From a checkpoint of a small mixture-of-experts model trained on Wikipedia.
Size: 8 layers, vocabulary 32939, 113M parameters.
Training: a variant of Muon for the experts, 425M tokens, 8721 steps.
Below are experts of layer 4 (counted from 0) of a mixture-of-experts language model. Rows are named router (the router's row for the expert), gate (a neuron's input weights, with its number), up (a neuron's input weights, with its number) and show model dimensions 0-127. Each number is 50 + 10 x the weight over its row's rms, rounded and kept within 0 to 99.
Before each expert's rows: "gets" lists some tokens that make up at least twice as much of what it gets as of all text. This comes from a sample of Wikipedia text that the model never trained on. Tokens count by the router's weight.

# expert 13
gets: ")", "\"", ",", "%", "),", "}"
router:38 47 46 43 58 49 45 46 60 45 73 37 64 69 38 81 42 52 59 59 45 51 35 59 45 44 48 65 56 35 51 57 64 53 60 60 42 48 54 46 37 62 51 50 55 41 63 49 50 57 50 44 57 74 47 45 54 54 45 44 47 46 50 61 63 58 37 61 41 41 38 56 56 44 63 69 49 54 47 30 39 46 39 36 69 58 51 42 43 45 43 55 41 43 40 55 53 47 45 56 73 64 45 51 54 58 48 49 51 68 39 51 68 63 52 45 45 52 45 48 61 59 37 60 44 56 42 49
gate0:50 63 31 52 56 63 59 46 53 41 60 59 63 73 41 36 49 42 41 74 55 46 46 67 59 36 29 51 48 38 35 52 57 51 46 59 53 44 47 59 43 51 64 48 67 43 39 56 64 48 47 55 41 51 49 55 39 39 58 34 47 56 64 67 31 40 52 60 62 56 60 63 46 40 65 46 43 65 35 41 59 46 44 66 51 39 56 37 45 44 60 66 45 45 71 47 42 57 59 39 47 54 54 58 56 60 35 51 46 42 46 52 53 52 50 60 50 54 36 66 38 48 42 47 26 54 56 47
up0:43 52 47 41 61 49 47 53 51 49 41 47 46 44 36 26 52 51 61 50 54 58 48 33 40 64 59 50 58 56 34 57 42 35 35 47 61 56 61 41 50 61 43 48 62 33 62 73 33 29 42 50 60 42 56 51 27 38 53 46 48 77 64 64 34 43 50 47 42 35 54 54 46 54 42 44 44 44 49 38 62 45 45 50 58 54 49 48 52 49 54 50 52 57 22 54 55 67 53 53 70 28 40 43 49 43 60 65 50 44 52 57 50 41 32 45 48 52 41 66 55 56 63 34 43 50 68 43
gate1:46 56 65 39 58 47 49 51 54 31 50 37 51 72 53 47 54 49 23 66 35 30 54 45 51 51 48 57 53 47 49 44 29 62 51 53 35 35 76 55 45 29 54 19 58 43 52 59 58 37 53 66 40 40 53 74 44 44 49 56 33 63 39 55 55 49 67 43 43 60 57 78 62 51 65 52 61 50 49 34 67 49 41 41 42 51 50 53 58 47 31 50 62 57 58 49 43 55 38 61 55 50 46 51 59 51 56 38 64 67 31 45 63 52 57 59 43 50 40 31 48 63 27 55 46 56 58 48
up1:52 49 48 51 64 41 45 44 56 62 43 51 40 48 56 39 59 42 48 48 49 46 49 58 45 49 28 43 78 30 49 48 50 36 63 58 54 57 49 64 49 64 54 52 37 61 34 57 52 49 33 31 53 50 32 69 62 42 43 48 45 45 58 59 65 66 43 47 45 34 60 46 64 44 27 49 47 40 45 46 47 57 44 60 49 41 55 47 44 53 47 33 74 48 50 50 50 74 53 52 72 42 45 47 66 41 41 46 54 49 64 42 45 64 62 53 56 33 58 44 41 38 43 53 35 69 51 53

# expert 2
gets: ",", " and", " was", " is", " as", " that"
router:53 49 53 56 58 47 51 42 54 48 59 59 55 41 54 44 42 37 50 38 68 67 51 56 54 32 45 46 59 36 55 55 30 57 53 28 56 60 37 46 49 56 67 58 60 56 59 66 29 50 55 43 51 36 52 65 45 58 34 40 61 34 64 44 68 50 45 50 30 54 52 64 53 42 56 54 65 74 52 54 46 59 49 50 42 28 37 36 42 57 54 43 46 63 62 28 42 53 56 47 36 48 58 49 54 42 28 62 35 44 55 43 50 62 56 60 50 52 35 56 40 63 53 53 54 46 43 60
gate0:57 56 56 67 59 46 40 49 64 25 47 53 55 43 53 37 65 66 55 31 33 52 65 39 65 59 49 59 62 36 55 42 59 50 45 33 40 62 38 40 44 59 67 42 50 52 48 44 67 52 43 55 56 29 79 57 42 42 54 38 43 41 42 46 52 53 64 27 45 54 57 40 60 56 52 73 64 55 53 67 40 62 59 59 58 58 51 71 50 49 63 43 36 46 46 59 48 42 42 54 49 50 56 44 44 66 53 48 59 55 69 69 43 58 64 57 62 57 45 37 45 49 58 58 32 54 50 62
up0:57 60 54 47 59 59 67 41 58 45 36 56 61 37 42 63 66 47 50 38 55 59 48 61 34 42 55 50 56 53 52 61 40 41 49 51 53 42 44 59 56 62 63 51 57 48 67 43 31 51 49 26 50 30 34 71 44 46 47 39 32 63 43 41 69 63 53 56 51 46 70 47 55 58 58 51 63 84 48 49 43 48 43 38 50 41 55 61 56 47 47 56 51 50 42 50 29 53 49 50 29 68 50 41 58 39 44 48 46 59 47 46 42 54 67 43 53 51 58 36 56 51 41 61 52 68 42 66
gate1:47 47 68 61 47 64 67 50 52 28 53 44 51 49 50 53 49 50 60 41 43 47 63 36 63 53 50 57 41 48 38 61 46 47 35 55 47 34 31 47 51 52 55 54 43 46 52 31 60 40 44 42 51 55 53 60 56 62 29 44 51 37 40 63 72 41 61 65 42 56 51 53 45 49 62 43 40 38 58 53 38 50 50 38 43 49 43 55 45 53 57 48 37 49 59 71 53 48 46 38 37 47 43 38 48 47 56 45 51 43 46 39 75 46 49 67 56 60 42 45 69 31 63 48 57 44 31 57
up1:59 78 48 60 70 57 49 51 40 50 58 64 63 30 56 41 37 49 57 65 55 45 62 44 45 52 52 50 50 50 38 55 59 66 66 46 49 40 40 54 41 55 58 49 70 48 55 60 48 68 44 50 50 60 61 34 49 37 67 58 51 75 68 31 53 47 64 59 48 43 65 35 58 54 42 71 61 53 42 39 44 47 48 58 53 63 64 60 67 35 36 64 62 60 61 62 35 54 48 54 57 50 69 47 41 42 44 48 46 38 49 39 50 71 49 55 45 50 57 54 49 36 44 62 45 39 31 45

# expert 14
gets: " to", " in", " the", " a", " of", "'s"
router:41 51 45 57 51 49 51 49 63 44 51 52 36 42 74 39 41 59 46 36 61 61 49 58 51 32 63 42 43 49 49 48 36 62 40 32 36 47 34 47 53 46 42 52 42 62 46 59 65 58 33 48 57 56 46 41 51 43 20 62 36 41 51 47 35 49 54 37 55 35 45 57 44 63 60 62 34 45 53 50 60 46 54 65 45 49 65 40 44 42 57 44 50 50 52 44 43 71 64 59 50 44 30 56 53 72 44 40 45 57 62 38 52 63 41 41 57 54 56 61 42 60 30 38 44 48 47 48
gate0:49 80 56 34 36 59 51 43 64 49 52 48 55 67 44 54 68 54 52 50 54 49 57 50 44 62 47 46 46 56 55 61 47 33 56 45 48 43 41 47 49 51 55 69 66 35 50 64 44 44 57 37 61 41 55 55 52 49 30 58 54 41 46 44 52 41 44 46 51 40 57 40 42 45 66 58 58 57 61 48 31 43 55 45 42 59 53 56 59 35 57 56 59 54 65 34 53 54 56 50 45 48 57 47 73 59 49 52 59 43 51 50 55 47 41 53 47 62 54 50 58 67 62 43 43 55 45 42
up0:62 55 61 46 46 64 38 41 41 47 33 54 59 60 40 51 51 49 50 55 40 46 53 48 39 55 55 53 58 49 53 59 42 32 49 60 55 39 43 49 60 65 56 59 51 46 60 49 50 40 56 49 61 39 42 63 38 44 37 59 37 67 36 52 56 33 52 52 65 27 61 48 54 45 57 49 74 64 47 35 58 48 53 61 41 48 56 46 52 52 43 60 48 54 52 46 52 45 56 51 54 31 49 37 56 55 74 43 47 58 56 56 50 45 29 57 52 67 57 49 60 56 43 47 29 50 37 42
gate1:58 48 45 48 39 40 54 47 47 42 59 35 41 40 50 48 50 47 39 49 45 43 37 51 44 21 53 45 34 50 61 54 29 41 54 31 39 38 43 44 46 57 74 56 39 50 41 36 33 48 51 41 41 64 46 48 56 64 46 43 48 48 46 40 64 43 61 47 51 63 44 58 50 68 51 57 41 55 62 63 49 55 37 54 30 46 52 52 54 69 48 66 46 50 35 37 52 66 48 69 49 52 66 40 54 34 66 52 63 22 59 50 42 53 75 53 27 67 41 41 66 53 51 39 38 42 56 59
up1:58 38 36 39 46 53 54 51 44 34 57 43 50 53 56 52 34 59 52 52 55 67 47 36 39 59 53 58 42 54 52 35 78 51 45 42 53 39 35 46 64 44 29 47 46 55 64 35 60 47 48 36 53 44 50 47 61 37 61 38 55 65 67 56 50 42 62 48 52 47 41 53 52 53 56 53 35 45 53 44 51 58 57 41 41 63 27 62 34 43 54 41 52 56 36 41 41 46 58 41 42 65 45 66 60 51 53 51 27 66 62 52 49 72 50 36 54 57 47 52 47 54 60 47 67 34 35 50

# expert 1
gets: " |", "|", ";", ":", " /", " —;"
router:40 49 55 46 41 49 42 41 57 51 61 45 35 46 50 57 34 53 45 48 40 50 43 54 48 30 41 48 51 63 42 51 47 48 37 42 44 54 53 50 51 51 62 53 57 44 56 57 41 39 37 46 40 67 43 56 63 59 56 57 51 56 42 67 31 41 61 54 68 30 36 27 51 46 38 49 59 65 50 33 53 47 55 48 75 55 63 59 48 45 50 50 50 40 53 46 58 48 45 60 44 52 57 64 55 40 69 53 51 56 73 58 61 68 54 40 53 60 49 43 45 42 35 56 54 44 44 51
gate0:57 42 56 44 42 51 42 66 53 33 49 39 56 65 57 57 41 70 67 41 40 33 59 50 32 46 59 49 57 51 39 62 57 56 38 56 67 55 56 34 53 57 61 47 59 70 58 37 53 49 17 53 42 48 58 44 22 47 54 48 33 52 57 70 44 37 49 57 49 69 65 53 39 48 53 42 36 58 57 50 57 52 57 71 55 47 66 47 48 27 35 45 55 39 48 55 23 49 48 56 39 48 54 31 53 70 59 45 26 49 33 61 52 32 45 49 63 30 44 57 51 39 76 29 55 68 67 49
up0:52 41 57 60 43 42 38 63 53 45 45 57 59 51 44 44 55 40 61 76 42 59 34 49 63 37 50 56 43 56 55 53 38 42 45 45 48 54 51 37 55 67 45 53 55 44 67 54 53 38 58 48 56 49 42 62 51 48 53 52 49 29 55 65 47 41 58 63 38 53 38 40 40 61 55 59 38 31 43 45 32 39 29 52 55 58 39 56 51 56 60 56 38 54 57 46 62 58 38 60 60 26 59 49 34 39 56 77 57 50 60 36 47 48 66 42 39 67 52 45 52 50 35 62 46 62 60 64
gate1:60 51 48 39 63 72 65 55 55 37 65 45 34 52 49 43 54 53 50 63 53 46 38 49 56 42 33 68 53 64 66 64 42 54 53 37 48 59 43 39 64 37 58 37 49 57 66 51 48 52 60 37 42 59 40 56 51 33 40 61 58 43 59 52 32 53 48 45 65 52 51 37 35 45 49 47 50 54 73 35 50 49 63 39 34 39 42 50 62 54 54 39 53 54 67 60 64 59 71 46 44 51 41 42 47 63 61 33 55 62 44 50 65 48 36 64 39 76 45 49 60 54 51 38 38 62 58 44
up1:55 47 42 56 51 46 41 77 44 52 51 60 50 54 59 50 48 70 54 40 55 59 48 38 58 49 42 54 58 51 53 69 33 60 51 46 41 58 58 39 38 58 47 62 39 70 46 53 59 56 52 49 54 54 30 47 51 43 49 59 40 53 67 43 63 52 52 71 53 33 64 36 32 39 60 47 45 52 42 61 59 66 64 44 53 39 71 54 48 49 42 58 60 73 50 58 52 37 67 36 73 45 49 52 63 45 48 64 66 56 50 42 31 48 41 39 55 60 65 50 61 27 67 23 53 56 48 59

# expert 15
gets: " the", " of", " in", " a", " for", " by"
router:37 52 44 49 43 39 37 51 44 52 64 53 47 55 68 32 45 48 38 46 51 40 68 62 50 41 44 41 45 45 36 38 37 44 46 40 32 38 38 39 41 42 33 56 50 52 43 29 54 61 32 39 50 67 44 28 49 39 31 63 38 48 53 59 39 44 43 41 58 49 44 44 42 59 53 49 40 49 52 37 51 50 53 70 38 67 57 43 47 49 56 50 68 52 50 60 52 50 63 54 53 46 46 39 44 65 55 48 37 54 32 53 57 49 52 51 49 59 69 62 39 60 35 50 36 45 42 56
gate0:39 56 51 35 47 55 60 55 30 52 40 40 33 52 50 37 57 40 58 45 47 38 44 57 58 55 65 54 46 58 59 53 41 40 44 34 42 37 63 67 51 43 50 73 61 33 49 45 45 44 52 45 54 50 59 53 60 46 44 43 44 57 50 66 43 50 55 44 50 54 44 50 46 56 40 56 58 41 28 31 31 45 45 62 46 57 61 43 61 58 57 46 56 41 57 37 48 59 64 49 38 56 46 62 47 59 35 23 60 37 37 53 66 36 37 40 53 44 58 39 45 57 32 33 43 57 55 40
up0:44 66 51 60 54 54 56 48 47 52 56 49 49 48 47 57 51 57 36 45 46 37 51 55 51 64 60 40 65 54 46 62 57 53 37 49 29 51 71 27 47 48 51 47 65 45 61 58 59 52 45 45 51 44 34 47 53 46 30 55 62 44 37 60 63 46 74 54 54 50 31 52 55 61 63 44 63 48 50 39 57 60 64 45 28 35 65 56 52 52 41 47 42 44 58 42 33 62 64 56 50 62 62 39 51 36 57 27 51 48 69 38 43 50 37 53 32 52 38 61 58 40 59 54 62 47 47 40
gate1:48 47 37 74 65 41 70 42 44 55 62 50 48 60 41 47 52 55 62 48 55 50 45 47 42 60 27 62 42 66 62 58 63 53 42 50 71 62 28 52 43 32 49 27 38 48 67 42 51 50 52 33 61 54 59 55 29 45 50 37 45 41 47 57 49 47 49 44 62 55 57 37 32 40 44 36 39 55 45 52 36 69 55 41 51 61 41 44 64 43 52 47 48 35 52 33 57 63 41 45 57 43 59 36 52 69 57 48 63 23 45 49 46 38 41 57 58 52 56 59 48 55 39 55 48 51 53 53
up1:43 58 79 43 45 51 43 42 39 68 60 43 52 47 44 29 37 37 41 75 28 41 50 41 51 68 61 58 49 47 39 63 50 59 63 68 50 42 59 58 61 52 62 58 44 45 44 56 53 59 42 38 47 67 41 57 55 60 47 43 32 41 36 51 64 66 60 54 60 45 62 29 51 44 57 58 52 43 48 41 29 45 58 44 64 40 58 60 45 58 41 63 63 61 54 48 42 49 53 38 62 46 46 43 15 52 47 47 54 45 69 39 33 56 55 48 53 44 52 49 50 41 51 67 59 44 39 26

# expert 10
gets: "\n", "==", "–", "===", "-", " ="
router:46 50 64 50 40 49 33 44 37 59 37 45 58 58 54 44 33 62 67 69 50 38 46 54 49 42 30 58 43 62 66 39 53 57 61 58 46 53 47 46 64 58 69 65 53 50 64 36 56 57 35 53 55 49 55 45 40 56 60 48 48 38 42 54 37 49 55 57 60 32 52 50 41 62 54 56 38 46 45 66 54 45 57 61 51 45 51 44 57 62 48 71 42 48 17 59 46 68 54 52 39 50 52 54 59 37 59 40 47 51 31 55 53 47 46 57 41 40 65 43 67 50 61 50 55 31 41 50
gate0:50 58 41 53 51 45 44 54 40 59 52 67 50 59 55 46 41 49 59 57 40 50 40 49 71 54 45 32 64 49 40 81 43 61 47 24 54 48 53 30 46 58 35 41 35 45 67 41 39 41 41 50 48 44 40 32 48 54 53 42 64 51 33 41 40 49 51 33 40 50 50 47 35 36 51 47 58 50 63 52 54 62 66 50 42 56 48 62 57 52 30 63 49 66 58 54 50 50 53 52 47 39 39 74 35 37 69 53 51 37 62 46 67 71 43 52 54 33 58 49 45 46 48 38 48 52 53 64
up0:51 35 36 63 47 62 50 62 46 50 54 40 62 42 51 60 55 23 40 61 46 49 59 51 51 50 56 48 50 46 51 45 56 57 45 42 27 52 50 49 47 66 54 24 57 65 54 42 62 42 47 51 56 52 58 41 33 34 43 46 56 65 55 63 39 49 47 43 60 50 45 41 49 58 46 57 36 53 38 44 47 61 49 45 47 45 53 37 28 67 45 40 68 34 50 31 57 37 47 47 50 38 52 53 71 70 30 62 64 53 57 58 50 73 46 50 48 51 52 54 57 54 52 57 51 57 35 45
gate1:80 53 40 45 57 63 60 30 47 53 57 42 39 51 46 40 66 63 50 47 54 38 69 55 34 42 65 66 60 40 69 43 46 39 53 45 50 67 46 68 53 67 59 45 42 52 48 49 50 49 59 50 53 48 47 53 43 41 41 42 60 64 30 52 48 41 29 50 64 43 39 62 62 59 43 64 31 50 55 30 64 58 61 59 50 51 64 55 57 52 46 46 59 49 46 40 43 49 41 33 46 47 39 39 43 57 57 67 44 54 48 76 60 40 45 53 51 48 46 63 48 48 55 71 30 54 57 50
up1:54 34 43 41 40 46 67 46 76 48 60 51 44 59 63 42 51 45 38 60 57 48 50 63 40 41 47 43 50 57 56 49 44 37 25 30 38 54 54 50 75 57 28 33 29 52 44 50 44 52 62 54 56 42 59 32 59 47 52 35 26 46 62 40 56 44 33 71 39 40 27 48 59 52 40 42 63 57 63 55 49 42 59 51 40 62 51 44 51 47 47 61 50 44 41 63 65 56 39 37 51 64 49 29 45 33 34 58 56 63 51 60 55 52 56 56 43 55 59 51 44 43 64 73 54 74 50 56

# expert 5
gets: " 1", "1", "2", " 2", " 3", " 0"
router:43 55 38 72 63 59 66 54 56 60 25 54 42 55 47 48 58 42 35 61 63 38 46 52 55 68 63 54 49 50 43 45 55 50 57 62 38 51 68 55 46 41 38 45 51 35 43 67 50 64 65 45 39 51 59 54 42 49 58 37 57 59 62 41 36 59 35 68 42 49 35 62 48 47 48 55 45 33 60 49 48 37 57 51 68 55 50 32 50 63 30 59 42 42 63 52 41 62 52 57 70 50 48 52 48 55 67 62 43 74 46 40 48 36 48 67 59 49 50 46 60 46 33 59 45 67 72 39
gate0:43 50 47 74 52 49 64 57 48 33 54 57 45 46 63 43 50 33 62 41 43 50 38 52 70 38 57 40 45 43 39 42 57 52 60 56 57 51 56 45 40 56 42 48 49 44 60 33 59 63 60 51 35 52 37 51 37 52 50 45 56 48 37 45 50 38 52 53 51 45 55 40 61 37 67 57 47 39 55 50 43 58 40 40 52 41 67 66 64 46 66 55 62 42 55 64 65 69 52 42 66 50 42 62 51 45 51 49 33 59 53 52 42 50 55 51 50 65 29 46 52 43 40 42 39 52 45 34
up0:60 45 50 41 48 52 52 68 50 63 48 51 60 56 51 57 58 41 60 41 48 34 45 43 61 44 31 53 53 41 53 57 54 45 61 54 57 43 73 42 54 48 50 54 59 61 61 31 51 56 41 43 57 49 50 51 53 67 60 44 48 52 61 46 39 61 51 41 44 34 37 32 72 46 46 53 34 43 44 46 52 63 47 54 37 53 49 45 54 28 50 34 67 50 55 32 36 61 47 33 64 42 30 42 52 63 43 50 50 59 59 54 50 53 37 59 50 49 64 63 56 42 38 48 40 36 67 57
gate1:52 64 28 64 65 57 54 63 36 40 55 39 46 54 45 31 51 47 52 53 50 53 58 63 46 50 47 47 55 48 60 56 42 65 46 50 27 66 56 58 56 51 43 53 49 51 68 52 46 45 37 61 45 48 39 41 35 52 57 49 48 66 44 44 52 53 51 42 53 46 43 45 48 57 58 54 50 29 65 47 40 56 49 45 62 63 58 37 55 48 44 52 26 51 57 50 56 59 56 50 31 80 61 46 47 67 53 36 64 70 73 48 54 50 67 51 55 32 35 47 31 37 43 53 45 48 44 34
up1:44 44 63 38 67 33 45 50 31 49 58 64 43 48 47 34 64 54 54 51 47 38 42 51 49 45 47 47 55 55 39 48 33 39 45 65 55 45 48 42 59 41 72 51 35 39 48 62 48 60 60 36 53 40 60 44 39 47 49 54 53 27 61 42 50 40 42 68 58 50 45 52 45 56 51 49 52 61 54 40 52 63 38 66 58 54 24 52 31 64 35 68 70 53 45 33 56 73 53 56 76 47 40 67 57 63 64 67 50 37 53 53 26 59 44 59 54 38 50 66 38 38 45 27 71 53 44 74

# expert 6
gets: "-", ":", "|", "=", " United", " New"
router:70 44 47 39 44 54 33 44 49 49 40 51 54 47 39 53 77 50 57 40 58 44 62 43 46 51 52 45 46 65 40 50 58 47 54 41 53 27 53 59 68 37 61 60 29 68 48 50 36 55 54 49 42 64 42 57 47 53 59 39 60 40 50 48 48 41 43 55 57 58 45 59 44 40 55 32 33 30 28 54 64 62 52 53 47 62 54 53 57 45 65 37 61 46 33 56 56 51 41 51 42 56 58 43 50 36 43 41 41 41 42 44 58 49 42 58 50 57 57 38 27 65 63 43 44 48 59 50
gate0:53 32 62 45 28 73 63 59 49 50 57 49 51 58 43 55 37 43 59 44 55 43 46 34 49 60 43 41 53 36 46 65 44 58 45 30 35 63 36 51 63 52 67 62 49 56 52 51 59 70 60 59 57 62 30 47 37 33 43 53 58 31 62 48 54 44 49 63 66 47 48 50 48 50 44 62 58 34 58 56 42 40 46 44 40 47 39 52 47 42 51 46 47 51 57 56 50 62 62 47 59 52 47 50 51 70 50 44 56 51 65 48 65 39 54 54 58 66 46 37 48 52 56 53 56 40 65 41
up0:39 57 59 62 48 44 46 64 59 42 32 36 65 49 51 48 45 45 37 43 23 65 57 51 61 45 58 61 56 60 41 55 42 65 54 61 45 45 42 53 65 64 55 50 45 43 70 47 50 42 47 40 71 42 45 51 50 58 47 59 48 63 43 32 38 56 52 28 56 51 56 36 54 27 54 55 46 49 42 66 36 45 50 28 48 62 51 48 51 50 39 53 50 42 40 36 49 57 36 35 55 40 46 58 36 41 55 35 29 43 52 48 49 47 46 60 49 34 60 51 49 57 35 43 66 58 34 53
gate1:47 64 59 53 57 58 75 52 55 49 49 48 70 47 47 59 78 46 41 44 48 34 51 62 54 52 56 40 54 45 43 44 53 48 75 56 49 56 39 51 30 48 53 43 40 57 58 66 50 53 39 68 48 51 48 58 49 53 32 47 33 37 49 42 46 52 47 35 51 45 51 70 41 56 44 53 52 43 42 45 46 59 46 45 57 53 46 48 46 45 53 59 38 38 60 38 44 50 53 37 41 50 59 64 84 33 35 60 48 50 56 45 43 37 49 63 39 49 53 31 59 34 50 56 35 58 31 50
up1:80 43 70 48 53 59 39 42 54 69 37 44 49 60 58 44 38 57 39 48 54 30 53 63 45 50 45 42 60 38 37 63 47 46 46 51 56 48 58 41 42 49 40 71 44 50 38 64 51 46 43 57 52 44 46 25 53 62 36 50 50 54 70 42 48 44 63 63 47 36 52 54 60 55 56 57 59 36 64 54 79 41 62 57 52 51 44 47 56 50 41 48 36 37 56 66 48 40 57 46 51 44 55 31 54 39 27 66 37 48 61 61 52 59 50 58 44 51 45 61 51 36 51 53 54 58 44 50

# expert 12
gets: ".", " (", " \"", ":", ").", "\"."
router:43 41 71 44 45 45 33 51 55 47 40 43 73 40 45 35 56 50 59 64 31 40 44 35 48 32 49 65 68 53 41 69 41 45 56 67 28 54 56 34 54 54 58 59 54 29 53 41 32 51 31 58 39 48 45 35 58 43 49 36 53 47 67 54 37 63 57 59 58 59 61 65 57 47 49 53 50 51 38 75 44 62 55 72 35 47 46 55 37 52 71 53 62 63 47 37 60 46 66 47 47 46 60 66 60 65 59 26 41 44 33 52 50 48 44 43 46 55 42 24 64 56 51 62 50 41 43 36
gate0:59 61 56 49 54 58 38 41 38 44 33 54 54 47 75 46 56 50 33 49 45 61 41 61 49 45 45 56 48 54 38 44 45 42 44 53 53 32 36 56 55 44 47 63 61 50 68 52 14 55 66 31 32 47 47 34 53 47 41 53 64 46 47 45 65 46 51 64 42 51 44 52 55 51 53 57 52 58 71 43 59 31 53 45 31 50 49 69 55 44 65 49 57 39 52 44 23 69 36 35 50 54 55 48 57 49 46 35 59 42 36 47 46 55 44 49 61 70 56 37 55 46 47 54 40 35 54 57
up0:61 38 61 50 49 52 59 46 50 50 55 63 41 42 37 32 48 47 67 42 48 51 76 59 66 44 66 51 56 58 34 50 54 37 55 38 35 45 53 33 49 50 49 57 44 64 41 42 66 46 53 64 61 31 49 43 50 62 46 74 56 55 51 58 52 63 45 40 45 55 52 56 57 74 50 57 41 42 30 45 55 40 64 57 45 47 66 41 47 52 24 55 37 57 41 36 59 52 60 62 59 44 54 78 42 37 62 35 51 52 46 40 64 50 59 56 62 48 53 45 41 67 57 54 45 59 63 40
gate1:66 49 53 52 48 45 66 57 56 56 43 48 45 48 44 54 52 52 50 39 41 58 63 40 33 71 32 61 43 52 41 43 50 51 39 63 36 46 43 46 43 46 57 43 47 45 47 41 31 65 17 53 39 44 38 53 34 63 57 56 47 44 59 78 47 57 52 57 50 63 61 44 40 49 72 45 58 52 56 55 36 35 51 57 55 59 60 63 39 32 35 61 62 53 61 32 42 46 30 28 53 40 37 47 28 36 45 54 63 35 34 57 35 52 55 49 45 57 52 52 55 58 62 64 69 32 41 46
up1:70 38 53 44 46 44 54 59 50 53 46 49 43 36 30 61 60 49 29 57 49 47 55 52 63 36 54 51 41 41 62 54 44 46 43 58 56 52 47 52 37 35 65 44 45 29 60 46 49 34 43 58 60 54 42 54 46 45 65 44 40 50 60 50 52 47 43 58 64 50 79 37 57 55 58 64 82 48 31 55 44 42 27 53 31 47 47 56 37 32 35 60 52 53 63 50 49 68 53 52 51 60 39 54 42 53 50 42 68 58 48 49 42 54 54 41 31 54 45 43 61 55 66 69 56 54 49 61